config = dict(
    n_experts=80,
    d_shared_expert=0,
    init_std_router=0.0102,
    vocab_size=16384,
    beta2=0.98,
    max_seq_len=512,
)
Below are experts of layer 4 (counted from 0) of a mixture-of-experts language model. Rows are named router (the router's row for the expert) and show model dimensions 256-319. Each number is 500 + 50 x the weight over its row's rms, rounded and kept within 0 to 999. Numbers have three digits each.
After each expert's rows: "mostly gets" lists some tokens that are sent to it at least half of the time. This comes from a sample of Wikipedia text that the model never trained on.

# expert 72
router:497477465550593470450525429488498505517507412474485415549478466522460518482579522547494459464569565473483513481464496520506512638540438485508585464559476423584524541580558539464483603512506490
mostly gets: " new", " other", " final", " round", " single", " small"

# expert 37
router:446467514486454506523509566535473553538488479452532456543559504511536433557518504471468518452479534496528481578429479486499422619595503469550515444470506506538535449602472596561480454526448485
mostly gets: " J", "T", "D", "M", " D", " T"

# expert 54
router:467454572560532480507479527483451523489411485487563497568506546496552491495547569490444536536453459522475468529547569553614483566597500516529402493509539513514558442603463505547492498503446465
mostly gets: "U", "E", " E", "O", " MPC", " JPL"

# expert 1
router:483464554556565452508573484480461506562545443521575441558437460475448480482496529602530522525511588547462439537581527446516415506557522524529514528590407575519486420553569566505550492496564548
mostly gets: " government", " information", " water", " national", " public", " company"

# expert 14
router:505543577538550533508517427483547481492506499549600488580542553605441486410583505479457543484512477519431488526455593421442444570584499554523536425547499443487544419503538526494455456417496515
mostly gets: " V", "v", " v", " El", " Gr", " sh"

# expert 70
router:446505467467579578495595390544462505517595557425479575587495549558546462509551499522494542516590487446542475554544459487589462528360549501425550579574559472445538516476400482553455480568444509
mostly gets: " one", " life", " member", " career", "ation", " player"

# expert 28
router:465478625463524432507572500466487445562487455429475400593406530528542555533543581593502576510497568460465474489495547479529551432441520468522536474552498569535504483466426493530467590541521535
mostly gets: " he", " won", " team", " career", " she", " returned"

# expert 56
router:482514494507502462412579470502576428470460523503531524538541599564557502403574507519424498461517574543472503461527472430488404470503542491460362506544421538448517483535474558506420519575574494
mostly gets: " album", " song", " band", " music", " film", " Music"

# expert 71
router:459543578513597569460498535511468494500547464584466510526452474480554499561537389564529596583494592467445512479489392480512440568525491521558550508568540534471533496488496566467469553539531452
mostly gets: " St", " War", " World", " Green", " Red", " Street"

# expert 12
router:523462523458439490521503448418446546511473582569572507564559529485519575555381460618565486463431503433437457433561512489616491594490557509459433444482592504567508481547466456463518587554553495
mostly gets: "son", "ner", "ie", "ton", "lin", "wood"

# expert 78
router:473430555495520491474452449483561566547488501554511548588525480528506530483514499590461422472506475579448496594403407387518469536461491523596435501523539549508494397597513540542500538496502452
mostly gets: " China", " France", "08", "06", " Japan", " album"

# expert 32
router:436457548599467426491455517570478592547566517444565497494529551514537476443459509528467490488548495469525613531459539430416527504495499482534490480449512485518528459530372589473493548526505432
mostly gets: " N", " R", " J", " n", " h", "j"

# expert 21
router:470423523539516442602529529469483542517500492491487419545511556499536581503491535649562559591480528502548468441546467471562469487469544504579503408432434438557493471544431562478531567556495429
mostly gets: " football", " Street", "ford", " London", " Texas", " Creek"

# expert 76
router:465500571523541535477487490460540584480445441500508449616499519551481489529500513545489486588479454549453500563418462439539521552460483516503555478486563528547429485573507491474479517541431530
mostly gets: " years", " season", " career", "09", " century", " age"

# expert 63
router:464523496508501520534554530464526463564477548494557552561556545448519545489453523602438511577530475513545562494474487432588417518592544535421449474566523537478463453551465439470587522516489464
mostly gets: " re", " W", " de", " La", " Fl", " Cl"

# expert 51
router:448479492544481498441489473491494500501470446512454477518553505536543569485533548462501520515516483532551527511473500460560466543527476553504407494534534480474435490513492518474517565568542561
mostly gets: " c", "==", " Co", " Music", " Cor", " Dec"

# expert 24
router:517382573515495489536470448470531468485503594427599510555483470563549465400474579537568510483568481423478561502498509512541548532472489449628561415503586434532485409486472533569424526543527551
mostly gets: "ford", "ith", "shire", " Land", "ington", "berg"

# expert 59
router:582487526447536486477417529514375539485518577442615501509442571522582441558531475533578446553494543480598561539507466468530521528510526479507530464523535500548565427454449548478505527571486471
mostly gets: "U", "iy", "ay", " ar", "ə", "ı"

# expert 50
router:621397459517466434479501452478473572541603526473569491520442505522520482448494505591601481536570496502527502565461404484574439553496512452533487437472523514563593496527509517485555554498491486
mostly gets: " India", "iy", " Bh", "ama", "ali", "ya"

# expert 29
router:469524610547509535567450554425501508479561362500579549524466510584558493550478510503368521555413525502549468462471471454487451590549480446486520528607502397480522522541535614526537523506492519
mostly gets: " dis", " Ch", " her", "(s", "ensis", " Dis"

# expert 23
router:474488575568507512537487477404519523497487449496472512517465510457513508390446471625496573500445447512513583582492444479538431505581567604575529555519513567577461469546482424490593551455437528
mostly gets: " he", " Ch", " He", " Le", " she", " Me"

# expert 79
router:466486511527504459537560528488546510498485507547544459560502536476595571502518495624399543497493586502377612498400525455558416542535614566543435478576535506512426450531417512465455539561577513
mostly gets: "c", "\\", " sc", " pl", " Cor", "{"

# expert 20
router:432479475457478473507514517566506553521457537469542582530504535525528511544500513574491547516467503473511427528486454533513381456511493528524551494403529447474429450570473444523504608471437444
mostly gets: "ow", " what", "f", "ff", "old", "-f"

# expert 13
router:525444488517453438497461491437437595487458517491583494525549508536510507544493427581441484526502558446467485491595521466509505478563489609620546546542523462507477506606456472498543579509495463
mostly gets: " China", "ang", " Chinese", " Hong", "ung", " Song"

# expert 73
router:439463580512525461585515555396423493474517484525524475554465509500590552443422474594457456541491542511472501526505418426570475564564600508558466447481444559624487372574405589466504516500549507
mostly gets: " John", " York", " USA", " China", " London", " David"

# expert 69
router:535403519504589556521526514507492555437471525489614485569498542545630515531435521536521435506428503471481500549458418508553517525451511493420438483551523448489509516537487527466533527513554567
mostly gets: "ica", "ius", "ola", "ella", "idae", "ana"

# expert 39
router:445515568501463448449593515494504570531530480513498461566496446567495553602521490500502497531573532538436418545541445506517417475544548439567490492521474572529518513481461570458511551466493500
mostly gets: " used", " use", " found", " design", " available", " developed"